From a checkpoint of a small mixture-of-experts model trained on Wikipedia.
Size: width 128, vocabulary 2949, 5.34M parameters.
Experts: 16 experts in each of 8 layers, 2 picks a token, a shared expert of 128 neurons.
Below are experts of layer 8 (counted from 0) of a mixture-of-experts language model. Rows are named router (the router's row for the expert), gate (a neuron's input weights, with its number), up (a neuron's input weights, with its number), down (a neuron's output weights, with its number) and show model dimensions 64-127. Each number is 128 + 32 x the weight over its row's rms, rounded and kept within 0 to 255. Numbers have three digits each.
Before each expert's rows: "comes before" lists some tokens at least twice as common just after its tokens as in all text. This comes from a sample of Wikipedia text that the model never trained on. Tokens count by the router's weight.

# expert 14
comes before: ":", " |", "\n", "\n\n", ";", "er"
router:179142130135104164174092057090127125062099162144103108093107145112137148137073107106163104191091115149159124169142135082195149141151130137087139168137134128114154093062086170153160165141093029
gate12:096102164194124142147133055121133120135161164119093084155105185152137145115082141123178140053113140155150119162097105114072149140087140079189124153151158100142124162162139219100144118096094102
up12:160079121115173114098099144126100121116158133130178129164147147147124165150129134169093178134097088120169107112135083183135114166195183162165135151068135144106137110190076073140049092136162079
down12:150111126148207118179049168122120083105126119091102081118135183133105150076111165144093124070102134114137087131139151165108153156149107127097119139148134106141109159133073096146171116145121127
gate13:109208078148158153070132130140155171164084144123138122105107125168168122137099173179136123172077197146150125066164142172120200068117126095131153129163079159139155119154122137061141130109172087
up13:170132131134139088147124063153113091172076137198126091171139091145106184129169117079141135106101093112183111119121139141140115165141136107150125200108186149130122113068047089182105085129128100
down13:144152107194111098102150081121149133149137076109095049113139112110135134056157147122156101117153164129096091130102099111128117107145114132106061231115121143106166158147202123136110077177126146
gate14:132102112120083160153124108099109134108117103108101098185098123113129146196125140125129145149132173134114097096202120164140067146062131132142119127116123095118105182088160098060139123054074142
up14:103134067122114104110117144067114168125142093137119073131123131153074159136075187164122103160140148107077141080145092145170121096200090121138119120130120127143083150083126106092163094169081147
down14:102139179135135127130143170136098127167081118107147129069129062115106147143127073107166198104132123107118151160134070166082087159143137190180094034149091117093198135151137113137138128158135098
gate15:116111177105116176172088066075140129138092141141172192159118182068131067128118178122133128171123129086104159134087117117144152193132112072094078114133157141143120151065104121141189077117152136
up15:160125120131121128086135135210090104137114124171143082120194141217100127123168103180120127118176158117178183068120152079156134124145082176065110124160171116051137146088136115146086125134095148
down15:137122112133088193150139182144108164097152125104122101077091104160088156182112141121118174181157098104119170131146126111132180141221107214140123137093144122160128157140164175131109130115085095
gate16:067115106144163162120159135110074139092138091143166083139110096187086182059092099137069112152133137167150153147111150122126178132114075099110066182169097093180160119059145145132111096092166149
up16:090091134097096125153116160100157062145150109117078142101121131086094188110123125120150142082150217165203204110147188141142127134127114119127152122114129161134147129112144144178166098073155106
down16:109163094175129183046104126108103109138113102153093086124132123132140154167129222128086102141128131137128128115083158122101119071151140160140072148122121122165146126107146132098096115124143126
gate17:112172063131093160098095132093124120121114168147088131057085161103097145106094170152181120086118086118176093172162098095115140112110178124131073117179119162092077155105120174112172194122165119
up17:091121108100127107156105120214152151101187100143097140146094144119111114158116114128121127128124109083161074095136182071100172181106168135083127164134189107170064091144138143130076171125105113
down17:150147099084104128099147063150132151116155126082130187159104179124091086098149130148108150131073108144113146162186101090163134114136105112123144096124085101122145220158104104092135087119183185
gate18:138076096174113082138105118130114124117136141126108160130120151119094144061118081138161148139085122126173130152112137069140132154177140109128124133138091094140110170122144142151133115134096116
up18:127133140142098170156082115113135083131200147162060127148063129083082136060131173103136109155085148134161145151159114200171150121118186122113119100109128139084170168132124166130148141130088133
down18:104131120100078128130099118172129107138152091093123154094158146159126080167149103094063121149149131166199137116122175179165115111170085183163079128117109131140116071169171173116107097144103182
gate19:109059099148166161175159111103112175074105107074159155155128186089126110153069145104115105144094173135177166105125096120132094175089093093118132167123134136108133109059134100128074174126169113
up19:151117067127101134107095164187112130155121102151116095107106140139178102148146135120110155123136096094164110211117134098104129137106187109159105101137087160110063122124072088101148150189169185
down19:187149119094121111074116160153139140087098137125102161169161156108096090156096097094132072152166139136163123111136085098143171155112068083093146202056138133151123134087197120118163122121176146
gate20:158180073131114083155135101123087134140129117138080103190161120107122132134076108181147082131139130084132119155146162149055106112138129111160070199106101076176115130190125163103157131082142170
up20:184075116150126125119082113035142088085117125068107157157138143167083103110112129096155119166144087151108156081136154133102120048138112104107071098094134179080166179150120135156151152078116147
down20:084102159086136098119133111070102075151143123129076131092102117145115155118062114174123068147117093124106158125081102107151134098100184164075137147127112177114096103121185150117176134150103013
gate21:138145088078155100183116095091133162126130082100142137169111129157113159076155143150042119096188142090131162110127185099166091118147138148133066141132087153155195119133136081142163123122117176
up21:109127221116107146143058160154104077148154110126131129143081110157151164176111148077103149080136114090101071158162105127140157152110148130138140192065167167100099092215125146124106205147174103
down21:117113135157176116146103115114149162147143149129102131156048099206166171129125199103162113152126152154078162045149125163170132113137132089085134141093079121124165147086156132131045183132113166
gate22:107138084137092133136110113131115091145082128145163153137141130143105088086144149184127081186080158067051141147111134120179112127140152160127100088107067068088190144089130134129158044128082122
up22:166175167117139121122139141183130116128126158090135111188138185146098085100099108182130075151076052087162103115150092139165179095130071138097081136063136154116107112158165142085180150090155074
down22:126153179120117078139126110115186127131139122147075160084153101117127144103181111089126165096182078160134160145112138133084135126140055164138149096082127132161143107197089221112132116151118071
gate23:155162133117152150130120122100087110110123179121202104183100124067073151130124119126052216132107068102162179160152094182126126165109134099130088152158132164122146127111167111144147067079120081
up23:087170171128161091156096054225190134132151146189092120171138161145164134111127124173152095103150129114071123134161150117139120121151148095133189098124160078113100074144150168073127095119136138
down23:127127124188149124120145090124146120114143110113157163063184138092153190168119128113138100117108145113113114124137098125107176098122168158122150138125091135113167111112100149118122150170111092
gate24:116121110137183150149088199087169158130068113127126095123127139108116153169101161135148122143079211084141153091206160110155139166157173126109110114142107059095104124080078110075143167134121064
up24:157101156104110090108105132143076147117166167186112139102179126148118074194136144047145128144137184170130161131171080104116125107136127154193119119108156131114134134115142075146069194116206076
down24:101114155114073171116172133171111086167127114139113167080108147073077089104078156158129086081137161096085088118064164142127092053124152124110129116118101101116196096164123126078144119172103116
gate25:146121164162160108088110148137100130098144105060102180064149170090141145076063142128151108185104139176103135116091136124099089088122086125128149144115140102141111129155134079142169129130145069
up25:161172112115149061091151143103085087142149147167130105082085159177184114138155132138099160088192141129096170085144155095101109122099121149157108122177163104183129167114194167103103108092083183
down25:167061116061122144143086151077118134146111187154082113114175084188113153144120133145158132138111086160096160070107148124146172100140192147132152129085081105096129111105130186096117152112134140
gate26:160151164152141182141101099149130114098149145144146137143150133119102082100118122086148121126106185166147158170126096172141096083124155156110147159110094150059112138149117098147177162173113121
up26:136138151138092045157133107058130147103124122113109102080078132161134134165088151127082175092146085108114109119079120105142210082105104165138178144122135108207130071194173126072120071135112106
down26:120085175141113154125127141137139137139160126123149133152118107111116092202154196192126114100113095166124113123125117195164130172148143135102133127162170196131114039093149109117131135175145106
gate27:175092133134146163127182159114159147080119135121201202137109145118084129159104091161188112199161056089146101110072107126124107118129125151126124141144116159128096131065137091113072129167123118
up27:127166109126132157130117128075120060169100070158083153161155128110159101176080103135096128138154095106129137192082164068149088178151138108069159181115158059181133139151157178121132099085096109
down27:136122085102127203133122085171172094086124171163144142120208127138107162095107116082168169093097129129117136092074136147113129135186099148138083191113105115120095085159188122125109096207183138
gate28:085134137091170180190160137090105155124128145124136124103140081139131100131118104140077130123092149122100057101099107061163091101125134132149097175104150125098106161151112156142170079177205114
up28:089122120150094117137145091126122175133101176084083145108116195086132204179105111102080137112191124121137124094124175085132083029123160137108108119122150142095112153088125168112128132105159075
down28:079114113138111128106145116151100126124179161089111174162071042123172110133131098181135151112151180132087126130132079194095089140117142170108119156139121118130078150131100142156173110140115107
gate29:146165128138128130106167185120104157146149129164065087106116113114176059067110107146147076148115110083088133163185070129148159175115146139138171128139093124165190089139157181114165121147102089
up29:152117129220121121161168111177153112089157083132131134149136112076158181122126145097215100117140105117136106148148213154140100155111133130137136122101081160106138110182089153087139091105191123
down29:188121126185132140148147148182132069163155131143111176122122081095161137068133162116143140172096118152141134114139112184147118087203158156149055132115104139155156151093118167108108111161161173
gate30:108139148148119115162114142100166131196161153145120125136183102135079163144097127140117136221137135097108143121082165172110131055092191114107078117112081131091107094101061114146131164091113132
up30:150124144096107120100169155148132129051108142098059103139163119151114114140137104107131212099112102103151102154216105176131103137124105140187163113131140097163167124146176096131132134141157227
down30:160153125171113150144151153151136182140127114126109108125146162153115082171141085006123075083128085082166116126178123192120154103125101133120093120191111099129051132134120064157110101159147161
gate31:158126123104125061161146207103139100125136148113136114194137194131105083105126174129171075112115098095141126137114105166106192138154169168148156140153179097132151167114113134150130180096129049
up31:147077088126103156161109098141151158130134127183098181066192132086143170134145164130117086162123107122104132110146167107137129094188061077187198144101116140125067153115109120143155123126104137
down31:161166138146099112116122135183140199152165146092084142116118131117103143145160121136104190142092104152106122092129149077144118094116082174113148070046125176120104071139194139130079086127152117
gate32:125181123187112106151113099119092124092141140144133152171171129094153142140154116170177134150128144154079156144147157091111098182142163137125152222128195070106163090113125182120075145158105124
up32:108121126108106083092174184150142212063121114090121083111170089082120159110110164023108128114156135148105148124163100102133117117123190152098109131171123154066109078134080136158136121152149101
down32:076131037147135095106107113150154108131161119171095137108145155176100124170135173074074134126099094161098169111156142146135255164104101127119145142126133154102087099112097144146117174179156156
gate33:140140123110163184148159079112176134177086144149151158036095163081168160066136151091158126133133168142130175139110113143166115100102160117106148073137187121064119130109153131053091120145140092
up33:114135169108131132104142148121149149151093085151098108094171121173065179181173147117091191129155175098141128122135087173137111087076153099126089117140117157107113157149140087157105059114062151
down33:115185098052150127052107119068124188145170144128165170142134174106117105149140114120116159099077130146118087092112106191093116138114139119059141140134151121109149163113147097126117157122163145

# expert 15
comes before: " of", ",", ".", " and", " in", " for"
router:148191173138192124139098087124152114168172143069089134131079092166163081088192105182116100118156164157142123136095163115135115156155118156103094152194068180147079117123166129109166151138159144
gate12:122133166182122064148096121134148154145167190127129156125165146183154134105199118132151086097058120103143133151082188120112145134153136167095146096207106182151075170133143084129172127125127125
up12:154158094147083131173087089099088106121105136082170116135155196086172119149165110103165107075152183097081145160187161095150092140140144100120180144099158128067170138138144132147112134082140101
down12:128116146117166092097081118052136107158108120088099116091159145107120103055116137170169109200096097117151112153079112119094128089155141131102108153144153081087102147140138152139173127124136113
gate13:105169177065118087120144110135115140103125172123065134117085152124168137126085145184128099138177160138096078135149163133126183112099094102148094150100174112170136155110228125120119107099113074
up13:199138087182132193191154104118153159125128120099138075087114141119117255142136171137144123142099079150126126131097153168129077131123092121126122063108149063108083120139088128124159137188142155
down13:119110122127078110100166155133117086048129080123123137067099165135081162089124120125140137130099184156150141134155098122135103140119158130097113105154114120080170128134108105219120126101126102
gate14:172104149093150107168122057096156158114141167113141106169146108121099143154116090112109068129127099085117082116109108225169146082136168078100123160096080156161129119130135105084124185183133119
up14:085146146112052108113144167113108088147106140134124126144119143139150149045217173161122104150134170138108174112153144150171161112147106145129186140066136096130054104099085128145151146168143127
down14:058130090072074171091147119067085142129136104136176151159087136126106109176181130111063161147160139186111140100149104108142130097126151141155149140082147136091168127109181100188168134140173084
gate15:157131082146179080095156159104109108247155148168156149159150115146206102088114175091148123175114151086120087175131155160140127158168117116143164112088101066158145160102179133090125129153118175
up15:123175090128140086113158137096080149144114171161128102184127169111135170110096174171056148150152150108126105164122165140121135187122092115177079144153170175136154123161112134156196117083099104
down15:127113115162137176144094117173109158170122110153102174131158139163082141138146069111078091099152142077154164180114121116099122132142052140104167089086182145092126079122124107136176120187136132
gate16:130108096101130110149059109095128161112161118102111096167117126165073120124145101123147120136182110097157055132142161138097104101090158166100119116097075144090144094110092190088154148125116203
up16:153104143140111136137155106152102112123165122136064085102083148122128169197185101122136141140160200126135130166150141119070143206158168154137084140138133093147121088118097087152046089113130134
down16:045122165171078139131169143117151156106126088144096137163124128074111133109118095166129173103175155152157088089106133164114140176108153078125114111104108096178156110161178105151081122148106121
gate17:124162093173137106111139099138159091135174136060089112130157132127107124118115139109169161109109144126086079140070126089153141102106197120202200152129081173068116223114127136098078171131113119
up17:109149120105129065125085128163096089168140093057111146169174082078164097131114140176154092107158138136086094142178086095150136109108166121161188166104151077141166087120143192120066107142118084
down17:137138125136127097128172072107144153109161131101069123138141138172133069101187095152123133112080179134101061101147105145106125149167115145149162185104082094148189113093145149124074145171107115
gate18:148163101108149129088147114105098157211094053158140110151103129091146067125186083046101113139108178095125120137164093160137183110126157171165101155152100165096136148106142130107126109113135088
up18:164180133092187162128150101143097118169108097117167110081114123145139099127175093120137082141124111139137154211116147182096157161126109092141107154148182151154132160073183120168126098096117166
down18:091133091128188138097145129147115101137182156156168167083116136125154138108147157147142117192130074128108140163102114182140059138148146139121148118121154164148148113082136127150107087116149151
gate19:172160069157107099084130127074122098108152171161146097147187138119161102128108158119128133120040141083109096151059138107165083116086180186105125119145145117081124130123169125158104119197157064
up19:134151122121126166124205114138118131155134153076137109119137104143081138172169084160106118150196135149089126159078149120130179139136133176082113147147122126075093087111125134161109148151090150
down19:116130171186113120127177192132164198108169137052129161108140157164109165093173094150094115139134136129115156129095120118167168166162130168076158110171234177094159118127151145128128089121142101
gate20:189081106130138148124092099093169158155100155141109103195108148155115109153197125145167083135133123125080075106196099138193075164160154159077121117182108093106120145098149151098106178124149059
up20:165106121214179050086117125117185064153120095182116108164126109110152122147130070101092085140118133100129156145180151156122120152090149160136127147125091110150124116198110124104095117115165152
down20:162106161157135073080109104078147105108106153142120144135113099166142109121164169142093057191146136157091057123119124161169167106083088112124156174105140130119105077117177193131037143208113121
gate21:147171089109186164192130178127165129131144067116093133127081133130114072121105124094085123089188173184146188123129142110106157135151177157159106106127142081112179163141122172132127131072076108
up21:172036136110044098086072117113106136076123124158161109133132143098125132166137112186155159117125123121110072207137098093133115116154157122153114117139082142105111099132159121142104142155135170
down21:183125135134151098174092115166152121073094185106076149085110142101126131143147108141103120151112148085154070116168122083113093155094115191097121122149149118072131093135192149084083138173186099
gate22:086096076124122096066170169139133154062080170102114098154146095127181075106147100201086133153146149121071145149156144113125071116082094189173142090059106176114096069148105103152146166101167146
up22:147068183117129137098121100151170133145123155115107123120197150063092089123135194162159133096118108078096141112097096139121166103127083161152112099145140143090121192105160108077155126170128096
down22:131162156116138153108082132105148112123200133150065141067068084133071119124137189118152066029131164129107186153109148145176094189113094119110159107152183088095162199084110098127134128134150146
gate23:080168094153111102109160111073151127133116145127153072076123186092118137120117155123165143199082126111140135091095171213155137140140145141082151139101165217140125167077072099195162186176156111
up23:140099134167150139161128157100178142101183086190132142087107146159162107187135130209137135177090129134107082071153153119085077204139140203162108101136173053148174138151152121171146118172097091
down23:193144117118102162134120097144165138191135127062127113086122099182124136118047113150177122084142158066133155170152127090072123116134107054098103178102117121109080144085135156110171104030112160
gate24:106118143168142192126062192141161142171125100123159143109132143135156160104201182121110094129124092120104162173118135133150151099138108057115128103152121167075112200082112121088153180095140099
up24:116158185113172132157204112152153125161140139103103090189173114090091165104132089135145102125124161135135129128128143141132150134077123103117126111103176143123086122132133141097116095170105163
down24:141100140126123118158188076170142139129127124119066129162166097118072119119180148163208132115112121189146144111156109138075130184081067119130110102135109143132136138137102115136088090193130072
gate25:139125156191090172161069118167091113171112107089159112097101181134146112134134172142121124139125117130088094099071099133186097021143125124057096188095073081137087139120124065064151163089131135
up25:222106178144111108085180134096143116115163128137141172150121106148098059091098137151086109162163136149190090120117125126102127134080138167022166175145075139086120118130117142130130145164125132
down25:136140159151081100134171152162169133102165085116107101180148140116149102097141122124109137118094111129098175113134111204158136108085104154121129110067100139127141167153126173132186119147143136
gate26:142129095108137109104131063087099102087083177118162172158119150149156111126134154124134121153106131069089039108101067179146130079153137105106073072160165170184082120129113110114078084163157131
up26:118128160172110125151118083114115056116109166157195087109082165127133126117086134161142176141113126153162149139121128095118188112148118075090088116073128181149061158140098104196182093192115174
down26:148135085127190088189114072146129071087115094169180117124128173057150111115101115174126173146109135085130111096139126124172167142120214112107148132168073141144084091165125160101167039156160104
gate27:128202120083128174071127095173179147092157108096120113136103101148097122194123101086146095109131160088117131175134192103118087121083073092113142140151135143143148113081210117137131115108121124
up27:100047171127183158077104107110089105157093137180103089123121154127135148141161111129139173151142122176114109076129109104080150130069165160094070096091133131114136098160108152098136125126163140
down27:170132082136155091074155115101158154131111119102149078137091129110121042160109096107135079133200095127093113117101137084128101141129129123150096166084102122075109101136187168173075120111129138
gate28:147102141109085122122120097093129072163133089127134069148133009166135152111145164179149106144195141186113117112115114158107131117121157136156202143133143114092124128135151148133132138116130181
up28:109109105171133135147132082164126137145106122080143123117189158078137117108083121126097125145110062079159101156110115117158113041078190112124200120149146114065114157088093087111134022159061089
down28:145136151089170090048112103125120113153169111130136119148138116117126064125126103163130127131135131087129088110164122086123093070154100113155095180123154056134144098119155176143089150142097146
gate29:126139152122161156205106104109148103171141120130094184155082127144131151153158096144067168086153126090134199091136115152184139120163167101115099065129068145094131118077162179115165166148154147
up29:142109162085127088129075118137095124104090139139171119167155130145121171149139131132083143108045117098093099099198118079071102105109099097134130149186178119111153111137152110103122059158163133
down29:125122114159103145130078169121110100178136134097062142127133150111112183152122135181180098149107062164091183078124086135112151068119118128131137107104140137148091113255125112152137124174164144
gate30:125129129135146119090065090115143122098162147129062123102165146096194079110136083112111030113117167121132147147154094139126074170088117111093052100142149147141141162117175190129171138133151098
up30:100138102122178106104116121118131125102147047167169153120139098128139076180189090141165147198129108140101049115115140182139148134126146121138149091127153125115060144119133136097140131144119097
down30:158079112186147129089081073145152151113117095127125124210088179148080123164074125187118112143142128126125118090097107117148129192177149135140130166091159046134148069104110094192135127111132107
gate31:142129113107135103125144146138142119077151156100182148096167151129139101126095198170080161152115090126105102079146151092147138150103158173202178140118145090162151138035145104111137167173131207
up31:133082100107124113134062101128173134161061160133137124190144146111113151098147140087122142120116130082143139128096114146104105059124169144153103094178184106059127150145124078116088097116149146
down31:163106153162147163117133149162151126123161134149154123119202159138124157132063099117140176153116168133135117161177175102117138123148173137125113135194165171178179155142093144108103118104149146
gate32:117154107177153157180168098100140147183156155127073121108145119107135122119159112136120157197142102075137077099080115145132130152087138117087097127127087104138105147132097117187121118218115117
up32:157124137147197138184170101116137161113126076130124123090125137099120115138143172144127108127139128137106158081151073149103111177109132123064117102148101126195085043211120098095113141156158126
down32:166105170131101113078117143168184129146170070086200117133091207120141171152128143148101130172123102134185137163174118140126128141122107169157156064117086100079138099150177195084145211141159151
gate33:130131126069111154157121109112165091132136154096084106178129158105115110100108116173127159131151042154150126146152163140133102110032122099094142121195123155073105120118117129090140191106126120
up33:145111166180120069111183155083193103150174097142111128122129079136169134150186125178126123178186141087102139130107104171136115092087156138134132097126133186133093154176143121088114119130126190
down33:131141121155175150051151162112175154151145183072113095139159103143132139103123115091125125124060093130092128121075127103150105110064138156158167129123132129096146101165133186094090106087073141

# expert 4
comes before: "ing", "ed", "s", "er", "ers", "es"
router:150127095185135188103113167155130096110108094091105065141069135102150133173189160178143123128132158159133102101146072126108093155060127130155162095151094108124118135111166107133099099171084152
gate12:133121106138111135114108113121108115146151106118180146128112190107180113165124180115128132094038091136095165103135107092140206096119105106149109065132068104128108135162050099053118076177111164
up12:110130090099089102080138189152134112114098169154111103079121097182177197064115112086147091155147133185115172136104146113144117156187161132196194154118128135170129097099135081093092099120145096
down12:126085161115175090134172044187125129152133143053140095195157116062169133120066191071096134146127116112111150112158114137174162115163104082171176097106146122140118086180091092132156164096129189
gate13:124102105116089153146158157142148172126173149110176136080137111110137194132101142158130105173109088117095137144117117186098134124178164120120159120169118203068073157153141128185160111112099121
up13:144112132092099130141167147143105145141154179140138154115113182090110116140062109156085087163146073064140137143132137132112117140181118131183149157142145218188075134181136129174144116095077096
down13:128127112105112200126109186074111139146104117149107068204101093160111160102186092133083190125128149171144187125170153145130118185151165132180107085137148149155154163117141140178156126122137142
gate14:143182121089215098136135154115152130140114124159132096080116109122087126099132130186141116077146158135146072093111144118059105221147102149140084116097089137180137088118163170097104218170129171
up14:136097107100134144163097135174132121119114116098134141135152070127160143139160143114130089079076103129135104161195150131107145133081062095169120127158138090107130160179101095092126182112104112
down14:157162143092132173143074138158097071148104154166121142110129115158106186147081114148134137116110109152109140147178254125117112084168155137101145189110126123058087132131094103123179091140082130
gate15:125149108111114148133104170118129107045215080096103098142141084103088083103169107202090110159120149170135128126155060142091161114100120146187130126106088068142112059091144105175161145152091166
up15:152079168120096109160096114112111158155102095058120079104117130155094108134117122063145109065173113143149098125144115122123118173053079132199160091118173086168120093142134089138160168098122134
down15:165159071120137123151140139124186180083150139109114154179150142198172194102140117183080073201164144166092133154068082103159148097101132088093173131092122139154146130113072104125130116108072166
gate16:086124057194189113134193105166194095111154077147126081100129146180162163078208123150130123143129134159138157124121126143128085147126146130147150097159089152163156090060156095111094158096106101
up16:116122074100136162134121095127126090098143106119136121146124128111121104128143105172150131086143142166145189177210094113148158166104153042151160137141106135126140136105185137074117109155124089
down16:194120135161135074142153173144101152102101092107157125105088136141169136122156157109136124190130122119129122107136131120140119156149136174120135069071133179142160111200095149101115106146163138
gate17:133116148129153131141156130174116051128154063167134079126144100144068138151089126104127101097120099140130115071140103141095128173078086161116082091223170110179059160123064140102166175090092131
up17:100043148128108145145177123193099109105108146143118153187091112153142163126150151123063136101094141128142131086119141154158158139111111134126098154076131164131157122155152110118108109104122158
down17:169153186117128176097101099183115129129158152118204135125103142151142154119086141136113110083102089139135176125144075127159124140119195106136076150141160097171133155165097116162077155176102069
gate18:153165092106146130088122129107130218144202146135143128123111190129166056117104128181096144099155103131114138132130121193143118095114148185161124087119095094141162159137172105083134128133135107
up18:144124111127126113146141099103144143143126092138126164132126141166123095130115088128119067193098125089120147065118142108144117125153142121093184040158096180160157081070098127163143130133090185
down18:180092147148114159135150123139166135120105093070144142137115126074177173057097113153118122144139140150161119116135072104057113136160116058164192137162147158082100167112064086109094156148164102
gate19:112118096147159184139141151112127146123151062152097096082135116179113143064133142184127157134142123214118171102137158130157128123139158132132083116171049098145118141125135109180134097098124128
up19:162137113167167201109159122110132099154120052148111126124145076180136131123117178180117168103090049109053163122107176123163113133075136127147124086094127080115124129118111103148107120097125115
down19:184146151137132074099140097168111146109146127124125105139121093164122087169175143129123124155095160107127078161145039156109151174149122151139117117095137163148140150099078085068131093141180145
gate20:089096141153131091175141115134140136154114118125107154138133163084149165130163174134168151185116136128115182098128094149163174118086136075133164175140141138187131136150051118109082158147069118
up20:157144126159145182157201167100148164048186084147153149151168141167130108067113132208131132085185148175131115113075117104140091154110160146170110139082073127108111095137116133141187123126098172
down20:209138135123126068099129094106152155093071102151172100153057115188178082106069167202169135154166164136127145118107143140100137104125185145094117176136109111128124155125166181152162145104133135
gate21:114109066051120112158160124193102114123167129111111152177110141079173139147204138118104078109135179146173184147170134150136142095132147098132110167042080085134120133154138145102181103135159053
up21:119080119094086120182159129177153141132129090148193175128116103142085081148172158090134103101095141185149159132155085123151137150083136117151074143184176131110135137113065129080109157167048140
down21:123119065135126122119180152187175069128152114139116138114159146070167125182079130143104156195113110118086159130111076168152100080142067091136119163094129170107070172169116186154174140089175168
gate22:177143171225119132113140100133109051156091105100136133122122085081084125124179157145056114145118100137120101115118121156095075158086142106149131098128153169109137093093143098087091111081113083
up22:146135121124166126180162106124129182152090124167154147058165146071178111185159136140152084084183153126146127165160128128195170119167073112097138167102159142108170078195127122140146146076126162
down22:174144109149171120152135095056137161152159139128101106170115110107101130124116154101157105193129130135167173120080041161126127107087083096130131138099110090127127138100075101091136184126093163
gate23:174130153196107145133144192056143147165173067090164111128120087154066051151113103151141134155189117117097109114137130108173142164091126137102126171131129140151131120117144111070121127171115188
up23:139078129119151150110166102110108156111092080093113080139097068123056145097069093134136130098099129168110134135140117142111163143132152101096110145173079064146104128146147166118125166114131145
down23:138143144054100129085134090035159131106116079127083078153132155122068184137112105145107083198169156178100121091159104144139114094154161158118100113103153105090172125108125139139109085126087134
gate24:139115104134125128173126118160098164080127102130149125097124115094111146132109091137124182155111175120103148115168190049089112142124111122105182138096096132104158167125165154164079094135114101
up24:117132119083139156151130039158148153156164154043129080113124107137119122084117134107134134092149101109187183140151094140150092087108099126138087073155120128123138104128165127122123176124199075
down24:118122084140132123139126129097127153121129091136111105140180156126124099079131122111118126145147170163110096103146121165126109144078125149119153138109130101110118055153055128095126154116084158
gate25:141173089146147091142160186082116179143121080142119163137151177086057130206135160138191131153163109135133147120154129144092135164117158140136117078176119127176134146075107193131064114174099131
up25:163147095129111057119122127141111152134107152057092159046116146143115131145128166155119123117106198114225113102169099125040108095091188172187114130163104128068110108097105123126127136087149070
down25:102100070095104174085102117088158108132126149069101139174054155142121078147107101142073067091076128094148152120090142099114146113140149179149111121059109176169093121118113119155101109125123142
gate26:105097151125110100090047108170138188124131155159133076063160082131080148166099141084173166134114165085142125136095106129132080133065168195152122132130098115116118083144122105088120100142154133
up26:141164096131151188108096153081059119143080146122141146145091140123170128142142110150167089165112117089089142099113141111123066128089099118082143171166160104169169154070105129131132057114089145
down26:126177066212128148078075147166183090114168139143133087145100169096101103152209118198180098134151142138100155087122111141126121137118115126127114079124112120091154097102150136132098124096105125
gate27:117170139091132084133137139194144151118123143126027145121099120111126107119144127118151091095147128140145103141111120103102103108104134134107115120122109131104152088132089082071124085163122040
up27:159141121172124140043153104137137086077201163120209122103132093129123167119134175162173086212131174173156131131097105123143132117102141108130156133046182138173102144157184150113165155155167094
down27:165201140160166095119132161144118116099101071157146166119134196101104191113107104141084077165160074157142159104149080154100148144106065146111171109140104179098158138079095167156103133099135066
gate28:112134144118117137197188145132138199094109072115160111070140179155103139185117175113145166143120181132169130115135061164142091121200142128189123200092106141151089135092121096144156141150087110
up28:182105113081133083152137111136088114084126119127151152193108064108070110127102123082076071120154072168098164156138098149081169126126124071149095092121125091119076147132183130140133145084130145
down28:078189180106120140142152100077126085132090102156173139101065126116125119134131117140159109068191146134090107178116139060190159090108154119129111100134145165184121150139117116118162096148123116
gate29:155156059099103047143085140130138137132171099172170190067118135086169193072154087109091095147164132093126121088143100109130077170066144095140123154125101161161116165112147129109152170082105112
up29:130148171086078136184138172089154169113135160131116149155116123082132136109170074145126114161175143103131151144131085099155153160135182144116153098071135195130054132104122110155173108136127126
down29:158170168064075124150142065124131111143080122104134133116099126168115113140124160115117127201120090098127131149175152133121123164103106173132089136109035123146121192136105142088113108085137163
gate30:116122149168128187125192127098144120119126128174121185099180116105140142149073164137153208109168165164123148104124116132141126110172122145049159194145095065129109109167097167095156101098110140
up30:134104176116107144099147166140137164116146123132216078151141119102153167116204160109190119151178116125102196157134126165127121089136087129106101153111160100125081152121086115106139125162116158
down30:115117142159089166114138103186163149102114149209130119106180175150151115153148145112192070141122120119148215134108092135158141167129114152112164097140103136130170079179073167180149135130116135
gate31:105147167124095131144134121142176106072135135110138084113151107095147193076116130129135099116153142066101120084208088082082226118107094114139131127113119086131093124168074165088126150115080131
up31:107128108142074098142194132142153138105173152154180069156091163115126113106143092215147169134140172186098134128183112141143100086109150161087082151147107154138131201069190132156138061132131098
down31:134174131150143119058106165111117141095156147084119106169139102091131133164078100104135120064126134080133133122182099123215099174123179088213136109107130135155115082112099131184137139214201142
gate32:099085141109108154163098092140121116174116133117127150127109137124146124129098156111131145080157106129167128134080102108064167173128186063099108044172131125148184127168224096107149138141129138
up32:125139114062118120124109133194156077091127153113129188125106153180109111123177156127102133137111127081160125162138114145134147086153111118165120114112124139085168134092117145123119092155125099
down32:098139120108157166100144169093149076200117103167110120125075158112112152178094126137162093106150141095090175169127104184110161093164093138143050149138138124121117158137110106161207161132147163
gate33:067152154107138107099158101130116104146121111217139149121167147121141065129156092196137186119142111140104158105178093140090133134147112074153112148135023106141108163141144111057140134141109178
up33:158123131100111125110203075175171120066085111091147135079122144136082077180111147110132160126118116096116109101153160111058156086138143104134145151136106148194126170177124102113077168142130152
down33:128153197108005133103154216103105111154136167122141141084123131123088112084117116118152164197131155140127162109138118138138125110197145196146125119108171085136092185116114116125115121100098106